Weights of a small mixture-of-experts language model, trained from scratch on English Wikipedia.
Training: 284M tokens, 7900 steps.
Below are experts of layer 3 (counted from 0) of a mixture-of-experts language model. Rows are named router (the router's row for the expert), up (a neuron's input weights, with its number), down (a neuron's output weights, with its number) and show model dimensions 256-319. Each number is 128 + 24 x the weight over its row's rms, rounded and kept within 0 to 255. Numbers have three digits each.
Before each expert's rows: "comes before" lists some tokens at least twice as common just after its tokens as in all text. This comes from a sample of Wikipedia text that the model never trained on. Tokens count by the router's weight.

# expert 5
comes before: "1", "2", "\n", "0", "3", "4"
router:144142121143154115117106162106121096136098117122122130145093104157121173109106061121083100106128124115147176161110161108100130096138179099133125145172091141122101120133094150163154118099133109
up1:127138124111131139113107070119120153126144132143164114104165097099126124148118146150151152132153073168148139147070127161187147125122104112130111108122066113107128106101130105129132174147119145
down1:132133147137130138112130102158109170147158133125196123149132108156144146129093129141148101154101104125132138116137128141143166107121132126107066126147089134113136114118115085094125192110120152
up2:129144103118144099152136101127117146099119168134160087119158148128099140139094124127119159087146173108142146132144138122119125072104114122129148145101123089110120154116156119131117133145131131
down2:107127112109109144171092111136108123134204144117131122139150151148139113111083101086096170166144139161103162169158142165119148135142123165164131108138144139137130120088143096143099104083159113
up3:141102090122119068142130124114132093133102127091115118151140143118121102117139181107124151175126116151120131137095112121075131132121137144127124155158135126113157153126129116118135120115095114
down3:168148121154129095092140135139131139156125143111136145130087119152129118079138137125177140134122108123110153121106135165115134141123110119135152132145118138127158111133147107057140099130095086
up4:139095110156123153150112148116087145132121173146147136121196124107139148092164119132133118090083120102127134150144098108165147144127069105150159151099113107141103122105112150117151082098105141
down4:146090094150135123142147141079147158120175155085133165114103129116153140095180094098110120110156129121116119128121159138111157169089152136104113117150134129151143130144078163100121132112158136
up5:127106146120118078143143150141148078102124134144157120138141089162126125176123126116122156113134161126100133145160104132126103127104187145107143162142118101123131131141131131099124097150186153
down5:088140164177122167166084078126086135164127108129119155089095100128098115127138094166113111097143120086149162128101172138141154115134099105113122136150117117148127142143156137078150133091072158
up6:108143131075102126113146125099116122136137112125150114105145163121146123120143148103101115113110150163142143094107143167153111128136148113089118146123175121128143113136116101103152156154116158
down6:159151126120167133091141141079132167114151110111170119109104111115105111124105140104114159133116137150120137129115115157133106107171125199097123177137145130160138114120162153107137124121127061
up7:142107154120096171148148124131121179104147133202135139131124109093114132153157177147119122134158136123121107155088104108129111086080104151102162142118101103099160124095122123129110121151133148
down7:109099145131164118140114169131135124094152166113162104152123109111136115146141121138091068126127136120158120108108105089156138114119127143138115162129136095136141116132107066113122120157128110
up8:139119130143137150089131159108131106116091091135141125146130110156161098131097128102126159123115144146109158119131156102165140114122101117142132148111138132117121118066164144115116095089121142
down8:127155087132135159093137177103120119099137113113171120082159093120130107172095129154153127120109134119088144141158130087170139117112116127168106130137124111120131133078133114167106126109119125
up9:111159156119135148143115155111127129098107173153136149119139078116115170132122113161103110133120172135122086131153097124112091129100104120127117157131144142133132154139125106169136112088178153
down9:109125158138126142144153113151116146110129120147071105158129141101116075087110172140101145131124153078098140140144114121123133167149110126169085126140104079142153104107116163150143115139065132
up10:102193137184146093131100103141144079106101142132141152112088118107129107152152138110128117121135091127163100093125161060107113141126133140149120135143123129165138125146132116089121132134088151
down10:119169109137138140160096119107118118122132131132142134090107101101108136143155124167136116138153116125116158082140133089114132107162105149202187179118090098125090105166117109139131122105155118
up11:126140141148157112106134150097109121112139156139096123129119153089155083161112173094121118118141132096112113107128123088143081114128181148101157117131130119130105100120132109149126092150147117
down11:111153112085107145147106096141101163114114127117159124109155112166140137101165093145158137070139147133089151097142159150111143106121130121139145113107157164140123124153136128100133088140170162
up12:136140145132138114124142124148109117106107122173146108083107116104108137120126134132139094111143149130162104099166125136092115145141091124141169118140122178109136129073103149079106105081161144
down12:122140129136115175138136139098165189114115135136099172130132149138131113135125109150136091124146125127087125156168096113131153123109161130130186142107150088122134176114128149125156088121093119
up13:113145081093123143178082122144149145134085105135128094169107084159151141143125123140135151095118113151098114126104123170128119103170128124082151127098147115147141132151092131137126088164108132
down13:186087129126157127102119127152099089101149127112112117107114138151118116118130145126138113111110129105162129109161129127150150086141148124154055164161097155123131188107116146116119113143134111
up14:105152153151171096117152108115060130126128121107121147079135127097138113119106138152130176173121150122115148132147143122148155130161090132132157122171122140170107108101109141099157109149090110
down14:158138125100203137096131121157112113134092132120139125105110137138180159166090138158100081106128153127109129138110109131113069153122157125109088171115155166146092155119148180132110141137157129
up15:130128136145129116140141115151119150098136125141162120119161107126164096171160159137152126103138151094183109133167091124179106153126120130076159146146141136141102136120131128112127109104124175
down15:149173180138127183145152116137144144092140108120168105163116150136100124116137155132133100160145153118135148143084166216110079120152115106082117090102140144151127117157099149136147114131115131
up16:133113192155149104119122112095127110128142143121123136138111117123139127131131119124107102114145117154116177129119188106145114078136161106125121122165105148142138128089129103129107123115143156
down16:133124136093109114077146115164127097113133155099170138117122082077124136116134177111129170132150145115125136140163146112084106147122135141123167156132130119145127104156114105170171102118148122
up17:136141127098105122140104095119129097125139149153123139102132128131095131177135122157147133079096145130124156078161146146126138158142124111114156093102096125141127127146157133126127151125119141
down17:085137108143112103163090149093128108122121107122130093159139138151092107067172121124111140137099110125117153164091115097177163155110075116149038115142130109122094085155162107158130126180134165
up18:112090173125089137076100170144092116144118102146149114087154164130128105170114108144153134117091117144170149137133112122127159102126099095145162113113127073138173141086123104125126121151126118
down18:162093134103122130132132120088122123128130135083142107138097087133148139128115160145121144160182096163132093109134169154124110164083112102129123130137129153081132061139140140162144119132161108
up19:115114084138082114103105120108147120117140107103123151106157103143077172123124118101197109129125124114115130111099136138106130120166132114172113103148091129119150103121115139139136172155111160
down19:118126161140113103084143150112132108097144142076112144094127103139146107132124080131140112141086160138153118088124111152132106115116123109142080106174126075088119118109151158130130162111096134
up20:112153123135140079113147119120150115074160154145138107145161114126160104088118117104147115092149151100088135119098139119112144131126122134112134177129113132099115115110138173170126125093117113
down20:142103128143128152118161083129150106134140075173134095086095159129083107114172113166108102143167140139139115122133166145128116110073164092134097137158127163077135165100125148134104119136123136
up21:125115163128113150114114133138162146120118217112140105127104102128148118139093105155113143128163130142168126109077171152111099085123093137126102154102142117156114129087136185144142133095099152
down21:107135128158143128107095156116119109140096193162168113145141149129123121113103129146091135127150132120165101170091159117090145122115136129110051132139091136130131144120136164113087135130142138
up22:120148151144145124150086062116059125095092138099107127103191122148128133156143105197150178119134148135166116120091096143122110090135102121142104164123122107176129114152118103143148119105134132
down22:099121147142102116126092098103133124071150140132149098107119115111119130128127151127133143098174139122122144096076122164137156219132089152145136135141123097148124115146103083101111094147178092
up23:161143093112128133169114100128142123088145169161106114166156105067124162107166136119137127118119136109120130117137121121143169130154128119098130124163148137151133166140109083143081127132142147
down23:122099131122168144147086141140107134141102113150107126099148071156106127150118125133110118168094141156174080155110134128086137144137141118130115084159104141133103119121176110120013101116164132
up24:121114140129130142131153100140099119160120141155100129093064139151157109107146133163122088117093170107176092156133141135141163148049107120129110127125080090152128163099156138097145162152128129
down24:126157153132123098167165125134160144133119154122145130137106108129121147118134111154107114098117172115153211103145148120080125114182130097117130122166140096037124124138154108135150113144146129
up25:082125111165117118138169126110159102128137154155127126130132122156108118071139116094127117134112133157084088105097116116141066131153154086079103124121152129133077115125112143130116139079110118
down25:086089155139166146123138116137105132141134171159092130104129119126109101093127126114126146148154065145149175083126087130127092117102168117132092111102162137137086124112120110120121126091075114
up26:154117114143130171144155116087101113093142119143154116108103124093135079110127132101156111130121154133149156133145089147119118118158118171107082129124169150141193125125117108148084122142125207
down26:124115135141121141131097105129102166118119133142188108086120173127115144152137140140142125146108159126129097134119078124162111124161100137132161127148166100096121158138093123140131138091111115
up27:124166144102112103158159120125147093110131121173092116144101107085131125118099108155143117151103113137153130123118115164126127154119107146140093110121144154146153137119138100130126121141090127
down27:113102128145129091165109174157145139124117164133133149151154147106109159133156081125134101152127134162136117081161102162153151145125125129134162124081123123117136116117100148108172143097156103
up28:144102137097139063093121120145096116107133117134106132126148116115122113112141132151192128108125153152154095110136139129116135105107101133155127080195128069099149163150122128091105141103115151
down28:154136140109121140143112128137088112116157140113141182134131141120088130131092129105115128110141165156128129130157146130137130111105143169111157056128131125120179071106090136195145090111164132
up29:101136145149151115132117122137077183078115147148132149121095105119139178163167137129138130115136121161115121122091094115115121090101073119163156085118139129129134147124128134095139097122135140
down29:146124139176136111122146161126174089145097102097096082120170154102125122143111136084162128145146108139141119095100170144147078129137122104102110186108081128118090145127133090107154128137112151
up30:104145116170067141132137178137111164087137107125085122131147120087115135100150148111161118150132134135129088115138180137108128124129104131155131158106122120129108157115127141173132129145120161
down30:063119119113139094129123112153170093135095115135144108141108154089130081133128144132148120098088131153151135147125124130109155114141176151103186167137105119133166156140151097132131154115152133
up31:130174109150169133132161154110097134098140088139094153121136140154109115137141129110187137116105124145114098078089128121132134096091129115182140083147123114097142159124129107113138092152099111
down31:134093135142158138149152173126130097139110140119099133151163156121098159169100122094122140151118153146102142137111151123125113109141116170162127116134104136107138147132083103182118119163155114
up32:148084164192174087125093146101153157141126111135118136167142098136095111104102116165142108160118171108132117117138119074137162092136150130120138158107095162086126139097147070177106114116111115
down32:112074103177141096156127163103172147134130109132114101140122089138143117098128147148091120165113128127149094131130162091127142100089150151151118102152130130147134133110140137131134103189094133
up33:171136105120094149093134112114112108116090144177111082077176143119124168107130108091117118120149120132153105092139114089140156131147088120089119116122197126089135089114141081096104131155099120
down33:139140104164117134156072128091154142105118154164117099123114090104179161120106118147152086131135103110113096109144179095121111109121105116131092108125152150106135112141119141111149155137101135

# expert 11
comes before: " | ", ".", "–", " |", ",", ", "
router:151117089144158116115105168089144090154130103088128109149092109160141170103094061112060118126109106120128197150094138112095120123129176115121120123154101150153136116129114144164172132110125120
up1:120132079140170138138104168154138126074095146146117075158132166082163125092119080135153133152121125092144104135102153108143144175136118118138102134128128130120128103116122109145155101127082116
down1:111149131086106142159147150135143079133158117091127140097134093151077089142114119147160126134127115136108098189172135108136089101130121107095120141115133136122145119113116126092114121114121074
up2:116092128146129123140085114185096108117147141115143119147131073165141107100162125142172100152150097115127091138158103123115116104112145106119172126126129123153117102097130148173127103130101180
down2:129136126086113130125113125135140114138130155149152138121184166115146097147120159143123143120148161160149179153131105132123164136136094147106151168102152142097097136173107149111130108141129084
up3:125123138097103163135135129166157122114131161142082108125118076128148121121137146099129145127112082182131151094140135154140106136132095127097144114066115114149147087116153088107083165127170148
down3:129133061162127107119141104104145141128125079119151112093145151103114157119140147115137139148159186145088142109126120103129146100136126078128148130119127104109108114117161171134185104132139137
up4:155123129116095146115063073154127165136098116125096138092083124148127140136152123103140139118127137102144130136126095054162117119147129107144109135141113107150120113143116129148109131132137133
down4:146144130148096084092099112148129116159149109151157115136139112123166112130159122123182100165120101141096125148139129130116127185108099143118183090133158129168104120179133148105122103140123143
up5:122108128116139158123137115116182147103137120194168123099163155126149129102088099107162104162136084138135133134101133143171128167090109116077164144131149173147105103108098152165142135141076096
down5:130168120130142138113140122115131089131210082096170118162125131161144124081115138113155099153162107122132136092092164159121137142103145147111167116122119180156133150167136099068126128132103120
up6:130154105072138128101125111154135116155118113092140146159091110108192133080145127172138074145109148104125181124100150139110216119120132084126084183127150160106102126093126137161104127081106149
down6:109121135143092114109129125113135119113125071128107140074120105142129125162135100077155150127167158165158092165160114152109084130103112140128096137119138173132120169116123125149152090166163147
up7:132111121137144093166164173134137145117152117083135120112146090119138081124150163121108179117128103149116132114154121140133135126104128072132121103141142148149088132140193107148153171142119127
down7:068123135142120103120117178130134153149140129129117112132167121145107102137135147142139147116135113146118133135168084112076162117144129094121174153147143128132124144085113093129168104132111168
up8:104088117151119144131114120127112095125138147115150156122165132140165138089134133127155160122095109143120115128121123144174093118167144118125141129123125077090110161098120151094154104087116095
down8:153106107142115088128134094130111131119139156126094134110103122114125171171139148098112107102155094109130108104115128124092158136132125111097162121154097156137126118124099142101143123166164185
up9:123161160137153141141159118117161151120121099154133119122117133124168132130121119138135159130151131170117148121136155105127129159096126111173161118106116108120132132127174095172112133141117134
down9:150136130100096137102095148153144116108136093133151158124128133176101109115085122101069135076101118143099125106093090159122119105163182147133168147110133131165130146128121124095135134100128128
up10:124090113118112092134124084104152113120133130101105122118132108167123158122120120089123112164176145158120175093144122124120143120137107114155125132147146102100139112111117093164095126121173126
down10:106164135132200165065116180111142100169124149099105112102128120124127152140180092128154127119126114112135088081067115122190123123139146147151219142129164175162103126113120164100098131153139086
up11:114098111105152164131129109160153106122147108183139107125125142152117111131136171122128129161163109153117159097137144131130100137125082137076118114174109123141145117134147095134087138128117118
down11:130114148083157105128160130109113135129146124064146157115124128156140122104138094141145127094103115112103061120123130176166128151156149099145144128080132115121128161121145157130173124113161125
up12:080102125120130153140116142139103158145143118148108150136144164135129159134091176117139135136090098184095151102119127148129175093142172125169118093147130134117113124108116126134106137101155138
down12:157150139117124124124133126096110111141123083133115099118108099113118086140155098122133103140165150146123121145107109120109070154087096138108197148134138161095119155122108150119166108173072145
up13:148120120108154107137160119147109136182135139097121113157120115128089144115141173103117158109133125153123147077137128152111092142101121144151157109117116125114120123113125097125157147160099114
down13:163109095115134152163124113117101132159133134152167106136130099173078139146110137150130099102148091159110118077154108171104144144093117166114124132104086114105139142128125171147092136156097128
up14:167112099134110158116163110106099122110174103137113095146134105104127130091133140158155083105126118149133162145123106123144116138097094128114142133123153134110110107085148129104072132106172139
down14:125130084118096155135104108139132132139117098120127149156128134045154113100149113105121100096150117117157150124125140085131113116132118151090138137078127123145148137128134129105125162136101125
up15:133137082100135139143147135132127137163134106129105109102062133103159152103136120092150151096104127161135089129126134154129064132101148131147123153122142099115110133129139092100135106140131143
down15:109107147133149151121109135136129146108112154136133155138096123157135106096114116117110157140096171117110155182147148141149157172136122121130149091146075123119132124112154131162140157162134122
up16:145126074109096147150121153166089137147129097108128150131101126121136151128098098098166092184098136145193130107102122126140159194099121154104121122099130181095137129106131104101173132118097152
down16:121132143131148144121128146149107105160109105127097101160155119131099103141142127121093150098099134129113129136172131137155103103167130114134086132198140129138137138116128152124076103146138118
up17:190110103133135095104092154119133094104149161111149123145086098142131132132139148099116104145111152144115138093176161154098118124164137100106124149138098168132138145134132100103149128141098137
down17:055166121117158123157137098136130145128101125132169085130184146131130161167103107136154142130112112100138103133078080136160141132113118119136073102117140091145123151123106151144142145105160103
up18:085118099118117129136139134118151154159120080158118096079146141159134157096123144099136107116150120113132167095131138156112122148164123133131190128134114146080149137175130130129121081151095125
down18:154122164141147139136151151145100079102148119116100141141138131144161148156112118183183107080105132119165140182155072135149114141116141105128081079109110158097132078123127150114130109133143134
up19:149135124140104153198174093124153108094210105121112165118161154148125101118130108152137082144149116111114146121117138147133136096107104115097123121113132107116155112104128135146134132124085144
down19:159181080179124126110084147107116133123096147113160138137147148079131111136100111145198090110094103122166134151140142138083109119097151115135108126133163121168135120112127088090119097171108160
up20:131116145128155126093118157076077160126120126070111113127143138132098095114146121120147112142131099124154128152136152126134136106138122089153105131082114061127106151164174141141157152111121114
down20:120129131149093115149125133147197102170122142137094149122126158112152134104105136141145138159113084144142119133159179097113146086147145117140096113145156132145151148121107085134107110101107135
up21:098123074143129130144165121133120167171122096186136104114113122135119112109176170103124142102109156147119146158125155119179126129130135166119145109138130128137133091138122156105173120159168135
down21:142139174144121157120137130160135145146141135095119124126140100153133100111100100160112108133151102126130122136154096159123099108162134169147138088131127131134125109138138136104124096101204126
up22:112110130119152095150099122123116121096152128095140121150128112151125124157106141163135122115139132160111161123128109097091161130151127129150118140109134102101142135163142091122125156120133131
down22:090171086138134127102192139115087138149126148121101143123126145108167120058129123081149144111116089141124097139141108151121114139122136120150112119152117137124143131135159130082108142133154113
up23:145118167122121151161158142136158107096150140117102125193165107124099157098085110111117122101098112119155132107126109130108141115150150112129141152073136140112147138126086089141092144140082123
down23:174109153119126099121150104133131119078110111104111132121143110084136146152121132100128102169083134110123168127125120138106124140097183090182112151128102146116111090117156120143129122079096137
up24:124149152101132126134131101116142114134090148169126126127131119152158119156097114137109115087131150194122117153142080125140178112118161126176188104168131112184151109152151146097110129141159068
down24:098207158146138151136133125132124132062146189119107108111186087105128127111122100138103114146088140135097099150112137151114125124168102111110089118113115104133084132185152134121137085104130116
up25:096127125093141107116158133166114134186114112146144119122171094199164132142124133113127134123137130137123081109087176164188159133084111162108145165156133137152120135121100138118116178124108168
down25:122126106124121164151130134163114130103069095139155127122141127157108110140119097145111076097102145142128119180118128089114134118143120094140129166136115126093097148113155122132136105171120161
up26:143125138134088155110126159141129094133158150133123149150174147126098100092131136125127140141116095133132128106121163141094092137159095076137108120109123150103119108162078112126076121110085124
down26:142122124129090116172125132126133075097165146145145099113129177104055106103143184128106137137117159137088151105133129118158116097130124108141117124153101159114116163139094113118099118076125124
up27:139123148150119162128189115122101128122131137214132117146138111128162124082125081126135104124077127109190100131133170151164113161122106103085132147118158171155124088137105166087148131160097065
down27:103146137147129121141156115099116135136117092133167123097127117113128144102111118117119110108170112102113148138103165125115162096120127158117143107145133167136161114186138099134185133158134116
up28:127121118049115128174167141099124118108161101122106147139134132131127098099138181105126119133098118125134096105133165167140138149122131127120147095107098122107124116142152112122103167164137071
down28:142129157097123130118099139142114108124127114117101115149125146134155149152119137131130126125116106125121100139126137150107159170132132107115120122129133130114113117100154178135107160119151185
up29:118139124108128152124118099190135146108114094115136147104118101127143161103117132128127113175124110155150162121117154109132102115160135110106120107160106117116106125129156122149154132132081162
down29:116115178128136140147143186154091085181173143122121101143138126110146086116158128110173160107148150110123157125158124147128108147166137111144162140137158138117147132110158149104138105114125083
up30:119148137122159136072178116125108084107130185142132126118120100144163117143084133132125123139125114166137139112128159132116142120132127139077182147156109137189116105132137102150120157122114128
down30:135093152153088111162098141117138149094142137109129123107141107118131149148152163142151117133157165119114132101115117161150105148134136178153111136121155117107149130176146154125119146116145102
up31:120147105096095137124062108166135104094116100143157155149131134147112171122178122178126125138135122155092143140110126128091166121148107125176133139127101086145098143110090119134127122122115131
down31:140101123143148078131137120093169146150110133119102108115156097114165113141125108130097082112103161139116117143149142149144084138149172120101137143125134126084097152166110094128091097146125124
up32:132092104125114131144153123150103129108163166201132160147122097130193103112105148125155141126116107140098134103115097146133136152098121124084105146134113172127081114138110143127122094064127108
down32:134134131133094150117128163127158147150114134128132110103161152133114126146129153154148158143107101129143092112141080127107099120128098140103115089160132130108105119068094136140134081079138129
up33:143150122122125135113075154153124119116121095140142103120102158150137094104052105142134149092118155119110126131093140138124112151100120131137132100108069107118124134129132129145121134153111141
down33:090090134135146106113129130156127158175147149130110121145114095114126188141160123117088113112164096125126117113111132123168136164155158149129082114143154118139095119121143150130145130119126122

# expert 12
comes before: "\n\n", "\n", " The", " He", " In ", " In"
router:152131113140127123125128152092138109158110128077139112157103119149131184104100069119082114134110121114136169149087126122084115105125184117118134148145104140112103114139101155158153134092109112
up1:129155126129148149125152104131136122154135105112111094138100137097090163129157151131099130098157157116116128131138121170150162144162073154146082135128135101078134152145153117139162165134115096
down1:114179144137166144131125097112144143153100073113125083156103150120109131140172105152130142090118148147138114111096086137166166120139085180134042134148135134122095119132151128108143082111165087
up2:149130107122122092108121135140130154135099140162091107117147136102147092117124080160177135165127127117155120099104126143149162138142094089138124098151151094127162125110097148127125166115138112
down2:146137157169147120091143085140140120106170099148143137133118127108134089126125122104152151145149117133141093126144135160121133135137115103162108100112130113104133150153117139106185116083144109
up3:146105116143155159105125146120134179077134126126100136118080112137100146130133126118163154107118151114123133122125142135116097153133120095117147126127118156134177162081132157106176104151150105
down3:133108140102115148132123110155096134146117122121175123139116120139127125130165150119161099184136081156119150170145072143095128126138128104152112085170101131124131109124135175100153125125113111
up4:115141119114111105124089119144149122155121096154108120141126135105148151128126098122175100121100139146138141094148162156133133136108144141136140142142159127120122112096155130104169128076058131
down4:117155104105077110114150083137129132113129128076176100125173129120103155168171130105121096117086155106161090125108160144093087108076125145093154147103099117101107130129098111064171078144182112
up5:135141117071130116142162104167148095109132126107118128136116156128125148160080133128117165180158113157130143143094116119097182134102114146121140093153123135119159101142135134111124149173138140
down5:096133104113101138113073130129100124110113117107132086147114125141126078106108123142147172169138153097140138114139086092153142092184117151145106150137123127148144134147078186112109084123118090
up6:134109119133122120129106118084176139114124116125138141139147103140153156075135121145111118132047172126132111132100149105127094109136166128126126226119118135121107095087137147150143109127094118
down6:170121119130141179123137178132115116149103119115129121115121144111128150131065102121137123150148139124133131129166110132180119093118152142152199119138139131116131130129112131083142132129150094
up7:151122112101119112139118131100183122152078142116108121087111154125157108121178137141163104150106080158130147112132113100152122135117084135114114097075159110131143122109110129168081138109129135
down7:141113100141117134113118120146152133168112123123141096152121130147161140076118118099090095135135166152147147166099105154137121045077132140136108115118095136145147103134094162118059123132102098
up8:141166136147116141116109131128124113090100155161128148157107151121113106107122112110106123145134127148123136106136122120122118184147126164138154147077125140122141159173160131165138144123109147
down8:140172132112160121151157115110170131181188128102115148085110146141098069113138112113131116107152148126107089105149132107114131140153127174127187134129116148098111118126122150157131091143106171
up9:110093141114137126102105131160072160170135160144152154085145137112168119085141123110123106064137131119140159186109140135113158129115095131086132087141107133094104106148159155104108144108102073
down9:137100116148111149106137117172138143164142127153161118111146099100087125111079184132181131119149131075131173130148155123086107106132105148086149125114108129157140149101188104099118135132161033
up10:131114123127107166147103096104136112150131113157098125128126119103136140169145128196142125146107142132127079113122104167150130108154157125130109117065130151127120124114118094105106103114079162
down10:134141186179128151115120147164137109126115129134119156142166144100144128092107116149137117127105116131120102130165133158104130121118126155140201133150136108165096156120131158155114153112133091
up11:132123114113108138147131127118063099134138126092145176144145148140146145180155134102166139151089124115149133141117161126132152139090131084101145113071125115099111092169160152154131106100155127
down11:145150156149148135135103129112104114145114178138139150174173120108098140157110119138142123116127193128126098130180125112132140178120087151119127128099139105151142125141149134152144110158103149
up12:132126160143150110143145131159118160121137110161162144141130157090112087138154127150122169067114130095123134139105144131142120152131119120107144122129115084147126141147134150127152123118094125
down12:107121174142121129129147145129157121120108131060105133095125126120116116112083092107157145171109084140107152155108135091144160119142139176160077116159155123106152087141147096100138129164160140
up13:122126124095099147125094135190148158071136119099136095112101113129145137114101115126160145148135140122139126097143128123134124190124091147170096118122121125088125108132170152088156142118119072
down13:158156102128187121130126127132154132116118074154166131149100087125150170154119104173158103120124121124144103142192114133111111137119088139134120161137111144080165138124125160101103103122142129
up14:140138136109154133117139176168079132127130138100137100131165171134122124120086120107122119157103153133146155163050193101113128111148139144162112121140106141138111137129119123104129135128131107
down14:089122150127157148090137153125075119148098127105151195116154112085119157159148111130118137077135095155110145123071166117131104109166136101150160139112146122107157109099152138121143169114089121
up15:131144172093071117140115121142185136078078154135139123156158143133196150100182149099163101154109150154109144121122137097161140096092101117158161129125146153122103104065104133132113101101108138
down15:129126134120122144109169117100119074144187127105126119103124159115093117090131117128131125128122109137124091139120131127113113146093152172089140140133133152094129128167132110123127133158115103
up16:167129136120086057132166107096130123153123139132119142124109143145117107146084116067108131111141122160146168136132121109090141160142119097140163139094144174169109126130125095121138123133145149
down16:149115172114116085135175137089132135102084124115076125145101164150148130129140130115112102145105152153134173106105105109147137091127149105112133103084165143103133103072138127131123099084184141
up17:147127110132128149075116085129079107127091154132183124105132090108138122125183133159171116127098138140110144137104146137150145162132103125120090117110115128130117080134137146136144124138123134
down17:119166117165111154131109119123079158104160154155153090148129099087114147119111159098153132120166130096113124109123111100138124138169164162100105108145134124145127136070123089108128134133169162
up18:119156129138152099108137119113090145114113116115131139094149106125129167126101139116132147135141153141165102125067121124113154108089124121119090106147101114120114172167116134133169130135106110
down18:150150126127093142081116152134135080143165125129142129114136163107141081132165147122125103118129152100145130107178120083116084114150153125127129057131131132110177136096114108138108118112140131
up19:141127153137131129116092132143102135130144162153122139141167121091125177128195100148169159129110131129108094111128093112142155134112119118114186127092137149136146093097126167128099156102095153
down19:117152134091101111109098136160065125141167129169097096135169133138141103173127149157179126144158119125138083110158150167129142088119118158091114142103107148142092152107144123109097154122119153
up20:105083149142055157110119135105103109136160137180158120116140135162092162119097153138120126090128122123074135171130104140126165125095092143144150127159129095147137177142178151139091127128105152
down20:105109124120116126090174116133155114145116112181113077146130147162099184124156129119114166066109140153150113148143143140175147169088127130148089121152133160131100149136110157117146148121131135
up21:092140111113141107106200107148114154181141125132127102094141137140140104124125131104137104162100094151110169120131127141136142110111092115134187152146168097113140104093167115136116169157126105
down21:119122129089092150117123102132131106168133131134113145163100135138140131162136098135152147184129139113111102108161140125200137090145132107115183166146154141188104112100136134135183105138103083
up22:091136126176144120139121100117140130137128148131091177067125097089110131167146164141157133144125108118098085103120108115171140122143110130115081134098093117128085137141133177120124182155115156
down22:152139128183098095142126116136130152140091112120131134089144102141126113115145127191125135146160152171121114140123137124139140121119118149161166161115128081133112082128135134125146136142113127
up23:128121154147111106114081152146139131160106100138115124135108156093161153103112149124133123103111165104123109112120133137117118118087122109110195167119104168106140129088126127158151101115100142
down23:142120124119138142139107142123133154148172156140120131133170089102133141153137111164137177110125107126110115135123116164141147169168118119141132139079134079156117136166094135106116195082143137
up24:133163130147127131163179065141166171105087174093141093101140132132118110158143178126156143104121122149125166111163119177121152110094127115094113097134127094123146101124164089162123135146180101
down24:129114129154141112115115179150117150105141106125151112145104132148153091178149094120118171121133119112142166130123098120133140155124170105177117145120125122127137107120139177128138150104117134
up25:151124067118100143133136174107103122080096143064121136132143118115113095114129130120121176129125125109110100109128161119110161143102087127150066131117125112118144142088125163108141150074135140
down25:105074061134105148136093132105146127091139120127125149158150122174153092129103090147143141097152115112075109139164156132128101150092114125137123123121102114129163149132129093104145112169174125
up26:164152154135092124165110115117123158146152135155128137122132138092129138156127091129120082134132103136149109126129148144136108104127133139101142151120129179119086066108126137095106131096090095
down26:096086136131123126084148123109167090123147164115141160106109134088161172164167134117135097157144171090074114125127119159136137132097135116117165120080119111143139162144105147143136104152118138
up27:110143139142125167186088123112141139127117174131170102110139151139095116153148148149106103157134133139158108095134138115140160119174120119100092112132147130107129124168127145122134141173131115
down27:127119147135154120147152086102132135152157100133113126139122106127155117111126097135158101105135103086136149087144141116143167102123115144113090125148125108168081120160154128110140149088148109
up28:142156133105096105170098139176120145177095106146111142137133161142163137108131174173143152106135166123126102125117152139103150156140143131084109133102150133044122102097112146104107105093126151
down28:122120130124148086132085113099101163152098109134118159126142183135127150104115141108152094129152126132116119119120165081137146164130124112101125139116115115093110125166104126118101146121107160
up29:145135145097135094159139086102121108128108131129143154122122109142105092187132134108122107113098148132172139162094117141118129137100101126119093133122109141079166104104142069109133168112138173
down29:175146141123112155164122124144131147104133134116116151130090107145128106132117172187117121117112132131136111144109126131154091161126080148122092122139124157152184141113138090131159131116150150
up30:142107133119150147109124147139116120149081125143155121150137112136132104140146154128111123095195151141120100116125111127138134125176179142130136160106118122144141114131137124100108075118131135
down30:103110150125118158115108139148166133152068108127107097114158101115164127134151120204099134109145136119108125138125076115131162104105105139125139153125150146155122159135082123113106119116128098
up31:191149110108113147138121144123122126149109120146123109107110139112115121121171147120142149138084137102146138157164163164117138132184095093145129124137119098072122144104071107119124183093126097
down31:126118114162146144112169137138145134121103163078155069153162126096094107143099120145140169185102132144123123139130117135097132123145098182126124125140124117131177101149126180125143136149187091
up32:123143126140104094131118135103111120106117123117126103154080141087117112131089138106084125142106147144155121124089153131142163106182147162076147156114132124129163137153107104105153075139142119
down32:101161136104188131113114126135114152090120136141079141142131161107099092116077173142152115108154113132156125130134121107130153147108168131095167092114103109145098140178119179129111137118120104
up33:139113128109147128118130149138104176083086108118157133150109153074103130135118149147107163155127162153147056127134114154121174147127139132156151135128101105103152168125122094151159127126104132
down33:147165144119127165139140133107065083080146106148115093155073127116126118138156136131148113139117146157164154156143100127125183114116128102115162154149123100141121175121100090163104135168141150